From a checkpoint of a small mixture-of-experts model trained on Wikipedia.
Size: 13 layers, width 128, vocabulary 2048.
Experts: 32 experts in each of 11 layers, 160 SwiGLU neurons an expert, 1 pick a token, a sigmoid router.
Below are experts of layer 7 (counted from 0) of a mixture-of-experts language model. Rows are named router (the router's row for the expert), gate (a neuron's input weights, with its number), up (a neuron's input weights, with its number), down (a neuron's output weights, with its number) and show model dimensions 0-127. Each number is 128 + 32 x the weight over its row's rms, rounded and kept within 0 to 255. Numbers have three digits each.
Before each expert's rows: "comes after" lists some tokens at least twice as common just before its tokens as in all text. This comes from a sample of Wikipedia text that the model never trained on. Tokens count by the router's weight.

# expert 8
comes after: " ", " (", " O", " \"", " c", " Di"
router:102094130149100104119138136169105086139173136130119140143131138124104181141126191146125068125156114057133097106147157139193201164111167146110056141164101048111041114137142139114144087138121094080108129143136125179117066132101179138132148107166150141100130108152102089151096096023163086111150133084094163125089137114158136157072164150160158137122142157113163166107188148110147126132130
gate0:146126107163155167132145106128133113076050140085105111140095149190092173144121118207135136109110109147130121096129136101160144153210150146122111144113053121113153165178134146091156095152164135142123108145140145145096086115141145118130066065083144118127164157112177085138067204099107120131145118143113158091134090078117123097139111107136180127167024141111074149181123163130085161151157
up0:094154158111125075142077210116145083157125110120110162111134120098164115087127141145126094096107191100148106153147101076121140162097099093116160096135165048164106065130166093132113140142163133109118128110198171141153113156137132129121110083144102157166202119166115113100143082153117144160138140125118101107215112230076128137078099117143169123095139094143175071145093135140129132140075
down0:052070131130119111143123141119143139153125108061163078145152138126099135104140152109086137165133178104126091159149140107197080137126159095141154143183120111137076101098135136123165131122209040169141175134123089156131102184123094131150135112139117119110069122138129102125122153047168109161165193158125098106133081111128081201083154115116150093141077113095175084145178173145138137147137
gate1:123165132121116140131110116162143070102141134159104138124135138203161129165179108119113151126134129085115106081130101086176113143137105166124068175118122123133138127152174146115072114114042147198145162112173111165180142142126131136045118141151152127132118159087059166129131080184119134157084131107108074131105096138158083091076173165091085192193196122112171141130113112102121112139080
up1:097128146169076097109151143146178039177202155127112133174124091140148175114089156105118183148138118089139118138131181081115115189049078166133066131153112132104147129142124118117076106142092134173103080097110152185116111149095150168120141102145182064144168177157128105116135089153127136121140132110089117098103090098151100122100138121090150158142168127185126162169135162116120143167051
down1:169115094163172120122110096172136160132132187163107142176156128099090114102110109163110175137120089122095168155147127096146077138173086147164157196107164143100088141127090108110114121144155174131130140124147105102176119110114131150096095146080106129156164094161129123131120078118148108106063086130087166134155196087155080105169218139128032170096101158131161164118088069090134176120107

# expert 1
comes after: "us", " the", " d", " Mar", " 19", " in"
router:073117151159085144156119140129113121129099081106078135135105167125114129134122153102085059110183153127131150072135152113099146152153116086099075126192172142126082112115139140196068085091138123112210076110157143112130079176079151120159139195133155135136092136076157125093179138093166166145102107148072147101106124166129146122134078110174114139143176148117104142175159200142065126141161
gate0:175095144161171154097177117115119133086095109145110122099194084113158140102078112150101061171108140102107158129082153133153159125119164156133196167137077121121120161133149132126164111105148140185165134148104147064116126120126093161112120173085140174147126107095122144108072168115154168118189136167203078094112061111114127167156093126090088104092173140087163163114065111120058107157114
up0:180157173136071115140169206131159142111163180063162139109142104031095111115147135105069134107112126121110094067158112060165132076218111148133145118120145212135161112123131083091089157141094184101172151184126131132142132098088128153123184177118106121130087181089102120156123083159136131144151089120131140141161120086089170159110121099136151147141143137119110112118147099118113099134114
down0:112130169103112161086103156112144117090076099158179137081153149097181083105149125137155113138098111120137091092127102176150098182168111115087168109142185121075198095132100107106082116138189126090163072097170142133110095094085169114152132138100177105140119108155142127116156150141137137144165097149098116087138194137195111175086140144137148169095137132106174050165169115062174079130124
gate1:168163144157049146106139127162110194151102145132172175090124112122150083119109084136156137079102160161155140127174040166163169159145147184198092077071150138137105105155121182140137126116098082055123134111118108129122116162152054124134111124150125167164145148130145111114056158117112114099075139127104171117069057170111122109134146177165093138165121118131139173137124110121127117083151
up1:135115084098105139149144080122092108122173148148146117096126175159152077141115128107164103102094171175109083155137113108155189163122123161142136100151136104072153147094174150152158100163097161046102182122119176146164032135142126134117175075097078214187167090104129143143082141111099080137119150139132153127145075180134165084130114157161113159147098130151111109136111134071088103100162
down1:149130156128123099085121112092105123078156106119162122129101148129112013121166096109086138076136129129077082140105136124126176156063144129140114120161149158134131127132135175124085087153154152140085157112195126145170095110139134168072110111126142119133172125130218075129117108198134150130068117156123144169061121140184179170173134180110060141146141147140084090105110148143110119105187

# expert 11
comes after: "ing", "s", "v", "ation", "d", "ment"
router:090105103131128097149157133117141133166154134121112062204166167122150132100170166108041097128177071101130140143147144143156085131132119123153177163108138147114125154108167083161170162127135136065202090113102179106125073170160112090140199104090096161079114081131161144112103148104153135170093133091114097131154105120131191123163133103116102088130091103091079139111179167077085153162123
gate0:138125140121113112150137111117164133135138113149111128134129157141151131093097078132107111138155129082106191188123170074077108141117160129193100159118061148101161122147146094130148066082204147025166095154120185138117083148132120089101178169141119123189103119109138135112140128110125114169148083123137030176137095116137160100155105096104184176159138132091172135164146124190093106134160
up0:120124078169124125092140109128127090113093124150179046086165166148156178145123137148130137090076195164152102113140109098132167091105079125107120140186161171153066136136103131131118132177101115174143102150135083135173120079134178147151107121143143147076152155214151117167169120101133155130088144176140159168121113162118072076085125082071082124140149104142088084135081175108167108084136
down0:157160175179126161135127084132051107173126165131177123134131117108128180134138142162091135117140151035133147151158141106149095128123137153143082104121080104082178163150149138141098114150142179121117138181099171131118122156105093084157165136164091080163130119097086175118094080145148096110133169144088126114038174108131147090130092132140138110154133215150060053131146102091119096092113
gate1:100092099115160150123088080145083143123163088148100150102179069147125118107138148124108135120181096065087168137144105067120165115169106148136155134085075131102049145121173143108146095144114087116121123084081100157109131153084126134201158145147153187092177108166131129137133201194133155146120088123082123103127075137184107151127095191141092148119197097107113165078149137121087150141113
up1:037162106136106132102108160052147131192113101186085146107133098097153139166147141112132107208109116102127147149138146139126100138131122120134100135115083111163087118100091106120157166134148128088144125138115181081122087129162166132084139165071112125171178136128088140197092131125096152159145138174156084086179113100107141190123144165129138152167039076088159094123133105172143164190139
down1:125140178121106102103126150111130090125049136146158145102095181173094060126121126123070150122137110146145155129125183165159185100163118130081160152147105163104163113121142162110096180130112113127176160118150204118073102161189159110122066099114098094120140134200111087114163095136108125097110078104116131164146130166085142043107207141156195077173093109126102116135135136131119151141128

# expert 24
comes after: "'", " of", ".", "ed", " in", " his"
router:141166158034085114098117153055147136107176114123153145123162088160141063073130125183114149124144113110135101158151145104118145106109159134133111159111110155123078160128144107123083139144130174139092209167104053103107111083126079129101156083106121152171137150204134137093148108125127103140173130091165140127166143175149137102105131126085118211144132117159093150094044128174158167160110
gate0:074076126173136216132162081113134136146077121124154122135083106150092153122136184148168123189085129154090168042146153144125127178156134079074100097132072173146124107116106089150136092099125183083119128149162142151101120097154086113163114112151179126083155159129120101127141158122188166137100131093121111133155151151150090100156114174113185138054120051101192119126139146126108141113107
up0:113153136167150086114101135148102105113094143149156130191127148076065153128160145076126120110130120140127116146133185176147153161141099201122116136116140101108172112126115135151110187147145147166207119157126136128138150111135173061123118137108081169163076163116140061168104112161054119102098155145073155132098175054135087128057085128132086087135132120039164120181132127099138099129142
down0:082065157110119069107135108156096209115154083117130173131139135158148139176094134158097089140065131109132112187228138120120103110129119152087146104144141155192111134153121068072154080118187113160061111101110128124052091120088088097135167121133123171196162113086079121107132103122105127139144132118161123104123118124129165106174183145122188132184148157116129151138124137124180135114131
gate1:166135107167119124121129155180172110132134154081181161119167120094134110094093153159128134153112156098105098070163118080131117176122106137096131092119189125152150117135116100127081097121120138119241144096074128145142150159114159079132119126063096146154121176120155097121139147124109131165109146137118236145130071129131129098169150136091124174156146151135148157066110178093019130093145
up1:150107106129098115151178094101158152102103139161042097121113098158157125091121105128144135085150136159117160085102161146148055128144164129176091109110098117096085139118138125053134112055188138124077117140150134110126200138179145190169118157165111113171144120076126137127089138165124130108147173119117102122118050135136094139123146180160133096113161157221154099174085131166163114155077
down1:116159152119077152114151142164092167142090088088128114106143173155064156114136134078145159132094051201122185184145098136175095132185082164086136110135135143144085191134153144132093108085122120054150078098138147142150088091162128098113149141132110128080144137155111130113146102115113134143124134137108148170169079153106127110166170149147083121114132152130200087107152188135187064086081

# expert 3
comes after: ",", " and", " well", " or", "es", " who"
router:146155126083200110107115130123137099109073166126129141126147102127137081079119147076157194128138139177073106168122126147122144074036141156147188127079172191154142105121082088130144098102114106181095178158126085116172158072119142117112114058118135103133108102125093131162187109155106100108083125135131125133098144176084091132089128165115118138128075161150172132113081104180186167129142
gate0:099106103155135154123157056145158106136156111102168108131119146177122108109175124113090120133168110114090139121125148090137156141118106046136118095200141114077106215091129115176136122179134069162166090103122175147110115124112196097062159129112133110123175130138146175130127187126165120127150158161126137132109077122172071141114148101097109152161129128197097097110048168116057153144088
up0:175107127089127121110110105158105142151154123074135194167114194167171122132161170115159085099171126099107147149137090090091142103094161141075149148173143162173087113106136098171216135124131128129139139109113070110086148173116121153092142119152123176103174161132100151135136149112061092148080183122103112092047123132131110153153166117095139090131097172144090112125101231137071132139128
down0:102180106140106115204065133134090161160155128166174165123141150114065097145131109128084142077137095194141117128157103163099106134077120055124166099184100188156110156087093118144143162137155120131157122079111139160098115099121144149132131119094147156148064088118122127092116168129148053169119152141130114128178141149151120119041141126112145085111182126159126079118188130097213159112123
gate1:196161075132145129113151089158104144096137134131141126123132173161080099156131097138132103118099091107127139103094164092109155107173097092103103155133147127137143134153176119141164183161098154143121123140072084135141147099128129169115115131101178069171109175077160172126072107063139133184110177141123113131095061095131055161103139141110051175140160124168134199162150175144055152111085
up1:127153164137062109126134140185191064138125065159084098120115113087172143115103098146140120088111146136091077154167121117115132108138158061095149141134135147108073083120161149081126160084124132097101146119192134145083137146149129100138176094211171132135156152095134133147158115139102134096117085153150170150085186136088180160185146106074086114093170123097127087135090118182187149106090
down1:159147152084154138101133087128082083106191140161133145140127162129101075108150166170145091126125134119130066111107144126114124171171067074135067141131240116101107159117163155156170149161175101090152093148174093153098088170124152120161137052130097143117116120140156118079112129095109116134155146120169142103093164092125132145125129163076143122104176120138098197101170119084150096054168

# expert 14
comes after: "\n", "ed", ")", "a", "ia", " during"
router:119118162083194146163121170092105089119123186101165125077160088114141097108120159115112186120136169166146072145161098120153129106100153131153180057091160182166167119114107105091122097082155092173103185109146148091144163094115114089145099116111115144119097102131075125143141059166155047092126129116161103166154185159089113093080156139129128121108148144116108153115088086186157181124168
gate0:239173134156140161121145119151161065144014122140106124049116144133134142152129129155140103134085127110115116166085154112123148153113126145105120177150071150060087128109169191167077122130134083066128107131123147126155160105117139143116101165143136125107117087145141129151171190086091140135111125118190107192092134107199126123095157121065106132124172144097162142142136167130126123109156
up0:109087065099106077181156119137139175177112121151118175106156124173113138145103111166120107159133177113099139075169099108122060133165220143102118144124133143096114139106086119157103082175098097107148154113114115171162184119119136122135072115084055130114106104104147131109148133097115130109122093091180096183125129143163129107175194147132215125137130171132094107091175108128086113083190
down0:128144212076142153172152110133123145105128134187177102105138106162162122108137111093136091144095158078200097125155079171149144132128144097123123070080131076161197118081124157123117157142139059134077091123068123122086129095180095181122091106144100135099114173131103161133136110096132140113128104100105077131119130133098122121216139113123129196119151149070119149140188167157075180142139
gate1:116112165170128171082153114096118197139086135181089098203061176127090119096143123118163074160180091133105180185135129048110095083151129089120109136128134140119076099188119112184091106134111037123171133117090159168136117127157104101107166147153143157172130168120158142096084144117155178116146142157160082124142113115153142136129150133114120144113102076112115084091152122135149181105176
up1:118136115133135159160139096079109178158177161150131142124092163088112134098112133162104091166184122097053138129132136083125086096097083122164110132085180094153136121137076141132091085118080126090161135130100178196153186162186135136129080122134122065147119178180136149153119069103161153162126115121100118091135041128207142133084122205107117130091123163163096103111149130132133156139162
down1:090108095148178125100121120080138117124192191142145123132162140123149053111079070109138104169109130126162090142157138151127155081156179090096115104147110105173148145160145100093122094137153153198142207163109123119106155106088151200109181087143152120124037107123135135107091124120111085164135142119108092131157132124043172074155095211144100124141129129089135154174158116123146142134136

# expert 29
comes after: " |", ",", "-", ":", "|", " the"
router:084111086104023166132155081159151169110100140092118093110055130144168159116170098100147133105140132117100159120119107124111128164156080093131167132175157126075120223152106119162126132128137140137143148084114173189121129171130095145117130154140097176111178173161139071080169123108125086142152160131099134072110151144126121106182123123113121138102135073090144139181156179093101068101182
gate0:097055139128101151086128131152144084106165134112030179192092159114062161115107131145130127131123139105146095134110156126138126134226157133135130132113103092105137134142152065205139157122056113118128112165187116122098138160111122169093163089152172136118175153149130180157133177136115173088138132163158126118118178128124105155100172056075100140154104130113077136103089153177108100121108
up0:085127058092102147095108166183149089123168142074129145107080183132125167128143059085110075099098104114114124134059181117113159101170079099171168179134154075107180147126138099134080115114109114137082146151123152105185169162153188151142142156070155081120148129090128157167164081124120113131151157096111157125118095155174091082140155113081121140151200143155129149118156147122156108091155
down0:035082126134144145180129106155099082074136186171122123089108171166129138175158145122118142124184123118154103149162151077185123095099174194112079123056146154165125077101176093141099140168103079111164168071161151149123116179139110112116164096152163126114116111114181139143080076132138094144131145125074119135096152076142161128153177067121154098115140142097116155134083109167125142142102
gate1:132136145127129095128119152122164154101192096124068157178053109108124179166131097138138112144131124132138143104168123152122109139164140135095167132151151077141114126116108120206124174102161159092131041098156084071154115145157127190123118086095133123110080160150135124138115165121123163137137080087180141136120159120063116211169160144180166102138187133085093092136121149137098039115081
up1:086158150151089156117111148179112105197196143129109095100170087077171121138139110134159084115143167164098132157103120132188156168167167134083148098096118136098105122145135118142144209109099112133146100156147137115127144154095097088090145078144109079158148085122132084142160091095192110137071098127180148111201080190126189128132083131121088094113131129100175148179162124132088140082090
down1:200075115096139134109137124114115103113107159120154124134099078151114141038117151099100120136136132158100151205156158125053181128121096129148076151141106160159151103210117130142097156118147113082130099124131123126136137101075121178089109114096093107135096145157141135080159171156143128139129210145127088133111168138104157094098165092117129145092147157138085186189147163052084129105202

# expert 16
comes after: "\n", "s", "f", "d", " me", "l"
router:175148164136094128126087146145132115114107122148152152115096146191086145140174142136126088111129077088094151138115150120125105165142097074178131159054101183065111141122153078209096127111159113108161143115123142103124114135097125154155116140020101071154160113098134175129107093161097149158182138135164120173118160086143080115199117162146101127207076106128153138131092077122104147149096
gate0:097139169101133072106190137172137185182110131199117134091109138126104116152096153103112138106141081117163169091091192101132155045161178047201123101096134057132118116137143142099084134138154129154105085104166162156159131090100187121120121158151133147134124110135151116061109170144082102101148163137190129145118155089126159157099116096117105159105168127095114156109090145127077152101169
up0:105153150173129123176150105175106153130124140212113140140137041077098131149132095141140120139128133140166128152166149146089121103137105156160121159118172161148102110122152156143153176097117124101134058112102098104118100086101055147156148066151071074090122091182111078097212086130057151150153122145137073135172134123111122157116087112144155125100171103142108058173165114106157146167103
down0:141158125138139150113089105143163156167116103137132122159088076134087123134098158099118061147151123168134169175116145124157094111119159138213156087099135121089127149136174155177175130096124064056119112086121173113114103116093117048170124133097170122126130097094064170153146130177144177157159103119091099136164104098156089074141083164156113107106174099185118126062166116120160115169174
gate1:140094194190128089157079137109108157176144102171135144166093107162065150151200124146118122151130126155170164118149116155167094132115131154106173137117133140121157101116111089092134094132078151107128134096132158177115160081157078114113149136105123114140116112182125089162060178083102088128077139155098060152144102085145051137157146130136126064179115108086159137148151161099068137166195
up1:168091134171089136138146083123098159136162158145156181157158139153153131118138148126120136116228155139131143185164086199145122101112083162159114137116138137125118143170125111046124048134101092117156120166172088155064136109153072124118170116114099113159105149125107118096092108132103105128128156168190108148101021149104100116097104110120155147110151118139137080141061139131114157129208
down1:124154119184103134130128159107165164117212139129095142145117156146145155125152141157163095128165147087130187169177166164158127119088121153106108119066127156192058084122118154132161167219134109129103110132112108075103102102126135133156133108100139082134165149116100123056128151086164161143077135164154097110184099073119152060127124115070081154091133151115082076150108135060128141103119

# expert 13
comes after: " |", ".", ")", " F", ").", ";"
router:127134112100129108084120150071127157142118198156126143162194104102132126096102085165101169202074122144101143185097127129150152115119135103149117128083144137100147085112080191079154123149148099178069181125163118128140171095118138163124137100107094091143089113162108093113153087209090142098089098142114180155111125165079151130107108141116083140099087175158145099107096098129180207171150
gate0:109171149143190129150140127140093075105167121130182075134099127164167114155147120130150163083175156105111191090143131132112096181113134125089086128195097135098089093136124121182202163115127166112184102140149076158129066140139148119066166134111139136126174133128127172085116127098098110135104125111109128086134078133154125105132104145166193068166132117148079135075056160106101050109147
up0:165168113127137176118131151103051182139113132139092189121159076068121122112088150100140130178141090117187147128143174124153169117084097147154167127115064100118180118121126162090065067085173116114145102172112169097108137180094106116165125140134155089163207091083109080140106135117188158078132177173149113124160096125125091120130172143122151156129108083084143080101159121127149106101122
down0:104127113140101134097145105178085095134125079118152126163136136141112111158180143092021095181185110104130118158180072127168110108128131163179146052115117117108091184107131164092116126126131192123104079118153188163145164175145072114156119143104165183117061152096064092146162149173097125188119128154165111121119163147126133170140098111148122121112103115125127110103126135104191080112088
gate1:112068089135211136108141161174162105133158082136115159205052113161159113208157153142120074107192086104122121112151164129094111112121151084073123137135128139155117099194142099173125190105100149126116128161112112064111100150158113096137153189093125129085132120143089163115124118106086122094066145143178076176140136146119109156157122126105143085151113108121185125138175107145120130098182
up1:118129141069170139132149102096079163088161124172123173126105150168129161119130108167104112151175110086170138112130138167111136135125109170108129090068160176117122135131120164100100136105188135097122091095208232168147106138141085156177099158131158091078096171140135123183103091112120039167153107097088134129100032092157109147156137145130139157131098158177135125130151129082119105147133
down1:139171168114143103143120135122132145118138169111094113143136082111126149174100129175150109144072153164152098128053135097150108062116125164103109127087191053081137182132126154129218129194139104083190127124111125080087154117166128099143168097143077130100128151140142143148088108060183083090108120106168184082066111150134089129143156112123144149126084174143145147125114177169147114141170

# expert 27
comes after: "\n", ")", "-", ":", " su", " Su"
router:117153111139088147096083162131112069077177132111134111133142101150097155140146106173144099122114164143169115106077115194105119129100127154130150077109070151182132064140160075133091153127067182084080183144136172121138118066153120082109104072131143158078121108125133107163131139129106131126082202144113194181157183163158071159110113145185129155134120091115108076101165128169137136141093
gate0:149069110085139149103098074183152103133188162165169108113075152124088121123096171151109111120096121098109113221096126126097167101126118145202143147147133101134131134146161143161108022147078150093118172085148117160158108140117136204095100158086122118080151130073148146143116176138127179143063152141174105157120146131127103170099158149117152100088127162148099125103130140105063171120125
up0:160115144143156140110146131153110137125130146175104080157140083052132136176173111135158098101108080147144135171109164096100090164143071086104123125073119138096152131074136159107127147154103054185108162095095133101155116161091112115093115070204074080159133216113121158093108149151089093122175190192097185119121093094137094128126071142133146144123155145111139150148120148116133157184136
down0:061121153184095147127115080172095087125079168155118141135168205081125119195107195138082097138125142184150129139180136164166127110084107111107156110163129119151127136114085090149112186140123100125123115136121126111157135163103199084084173144135103092128139137162082132120102169126121140090163127105068175173139137072106144164120088065189104157102116085110144108062083121131132094161126
gate1:189100149132123118111104118117127165175136056098127152159107156175139136121048111142081148099216120133158135100125174099083114158172175070070099140096133096131097187189179113116151164077086122093095135120073129167130164140132123135145152177138119084137127072151071151109079092091151149165126147164103160159141149087100108178187095098162113110141150140108092164123142107100131138104115
up1:147112174128116147106141100118199117102109117170129123117100154080124137112162169106161155186074128144134073104109068114127070192076129071062131145175084165111131057128094100143141128106089112052152165094159151179135120092200137071147112074137115106150120180137129144102079192183169106138151186129125154113171121128108154126126096125164130143148121098112149160152105113136138166137093
down1:108131113105096109067120083109144150104085083070137088135111126125076138119091169116162143131157094127117106065083130153155145157177114090130190135103186109107135112147145138133104140149127149170177137152137163105125176103144122098144134037158115077205098177168046114111171160132192147167119138144153148178115173109109129130141097104162141188174117085135159163058134108094099125136102

# expert 25
comes after: "re", "|", "c", " C", " P", " G"
router:154092123162127080132144132106143126134100115158131115116109167171125115167164146156149067163121137103108173089146121113156150115206083122077131134161153040141088129139140159153161188162128169145192090116082164081067091208105083131149128130195141128177098118108174156139102115118139147127148080119120127069146092108134074077168153093088118147156171102117125139162137105114091068161157
gate0:160098072126103103107100130111126122099159091143104121124094169137178104150076103169127103074105150124168152140171136134152144102135125188109153121133166101137163151174131155232154151079125180177167091119150075140139171077154152115147110172108108147098134085084139152096101141171190147118141093085138110087137086129156180157178155117125117129110152108119107141187114070108045095062122
up0:135123113129188147138146127098162216093131158151168139147084110117075181073127123163137083148139069138094105094121133136142115127075145074156125149150113171135096136165101080046140128129135100094113107132156153143127115129143112149102087108129153117105134154168122135175135051140119111111158130178125137222026130122092112107101111147134077112134081167167138131107065200125148156162106
down0:103134099153138164130084078165089142165124086125142116164088181157087162124167112151079082121162129104184104125165128088103098163111153095086104166112111102143121129156113118151077119162158090070181119085119181091110089126192153138162087073123150149121210150180169142111179152096126123124133147141172052066162134078142142124140125117139173098154160144112086131128116160161057100111129
gate1:124136137135118136068123150131170185137134138074159160145169130172051093155072156139130059138133187105094117124122117135091167184139067117112125145131066147113156101157133115151128085114092075119184108156127124168094143145157160153141182144051149144069087074126122188100136089116146121132156206140130117125077139151188163147115160112147161119163142104128122135069127166068168129115137
up1:102091127101164146121134089212068125105133164129126149098151149122096169107123141110046165074106082105150126109049161128222092136140153138148170149079192133147130188152118142089108134135124175170093187111104080174128104102088151127117090122107128142149138136121091081120081129158129114161100083086124126142121126078125061147155144113117143092094096167151107134210146130133134110105159
down1:140157096137122105150091141118189122224136091141148120159144148130132100080135142100067171139112088142131157090180142103160126072135101116139168086122138092157103119099168103089129165134163129136089137141167135127146164187086161178079180156141112086132179057088159095111077148128066125159131095089141087148135073163110168071187161176116088135161121103132092164148128116095109130110174

# expert 15
comes after: " the", " con", " in", " a", " The", " an"
router:177169183206186176128122123190114129166119113140123189111145144120158131103070163171151049140062166060138152131128160092148082094140152135138076110179100079130163167142131092115151133176119130149119063098075111066091081188186131154106067120177105125184129149129131153123135134132126139111095118146143108088095131119138144139142118115133132123108106097169129157129142139065099152108128
gate0:074139143147102128132132096168113073134123182140076123112108172118098144054088110148180156104129117176074141142090152081126134147109138111141102098170177140194142122158185124137131108107138144129205082092065147084122171147098157138100106095087104155135111191126146170133143120152138198151132127129084089138079186132179114177130125158075109092099130136144162073131105148150114087059097
up0:098181157095114123101113150079167078129154146135076140139153158147155161069172041093115133134124123098146071146164189141155137160110124103154147141152137098087148152098097156155137162119083133111138110116183169074166180158161153069199158103113152116163141130119123076173106109096085061131128168115116082112147108084161107118072140125087059158147138115169128090121123117156112163191129
down0:176123124122081137135110115132116093058022111168144155158112091175080125125130180152141145092147132105155166103142085145137169118103113152120094113144115099097164186085108083164128187127163216145148128097135149048162127164175131110091121129133140080076077144161122121104129128125170108110160140164130085120085132153151132112082103147165152123124126134161056157152143093088099102184173
gate1:172156133204119138100103116124166068115194120129123127114103174106175165155115121131062095152144088144164081121158111092107160100080107126169135130143060151108094197111191162125049166150147126177075128132092105151099124153070099112101131088103141168162166084099144101087127166126141155134129114123099122068145184130110136085109142166167129167151141113141089113124189116140081152082151
up1:099094167106147134171134096107078141108092124135149133150183098121138141126118059099150149112144137187051158167152130131161113135072110076100112107194145106152116072175106127131165147120108126087124130150117164111073122130134116144133120076191116139103165142059127100118143044110113133144142153160097154162166128101129189109164100230169111146065155143149125140093147176111143142176078
down1:101137162161096146072140118134098144171072073115160075122135143099174147072089100166154138125131083144085158160104120136116160135112186073119058191157100136116144150183152131122121155133094129164130090119137167109082097130167108104188122134109134075120149218148085101135137087122136171111169136126138112161099109109114178128137163166137160125102095154139064166149144064108201093071117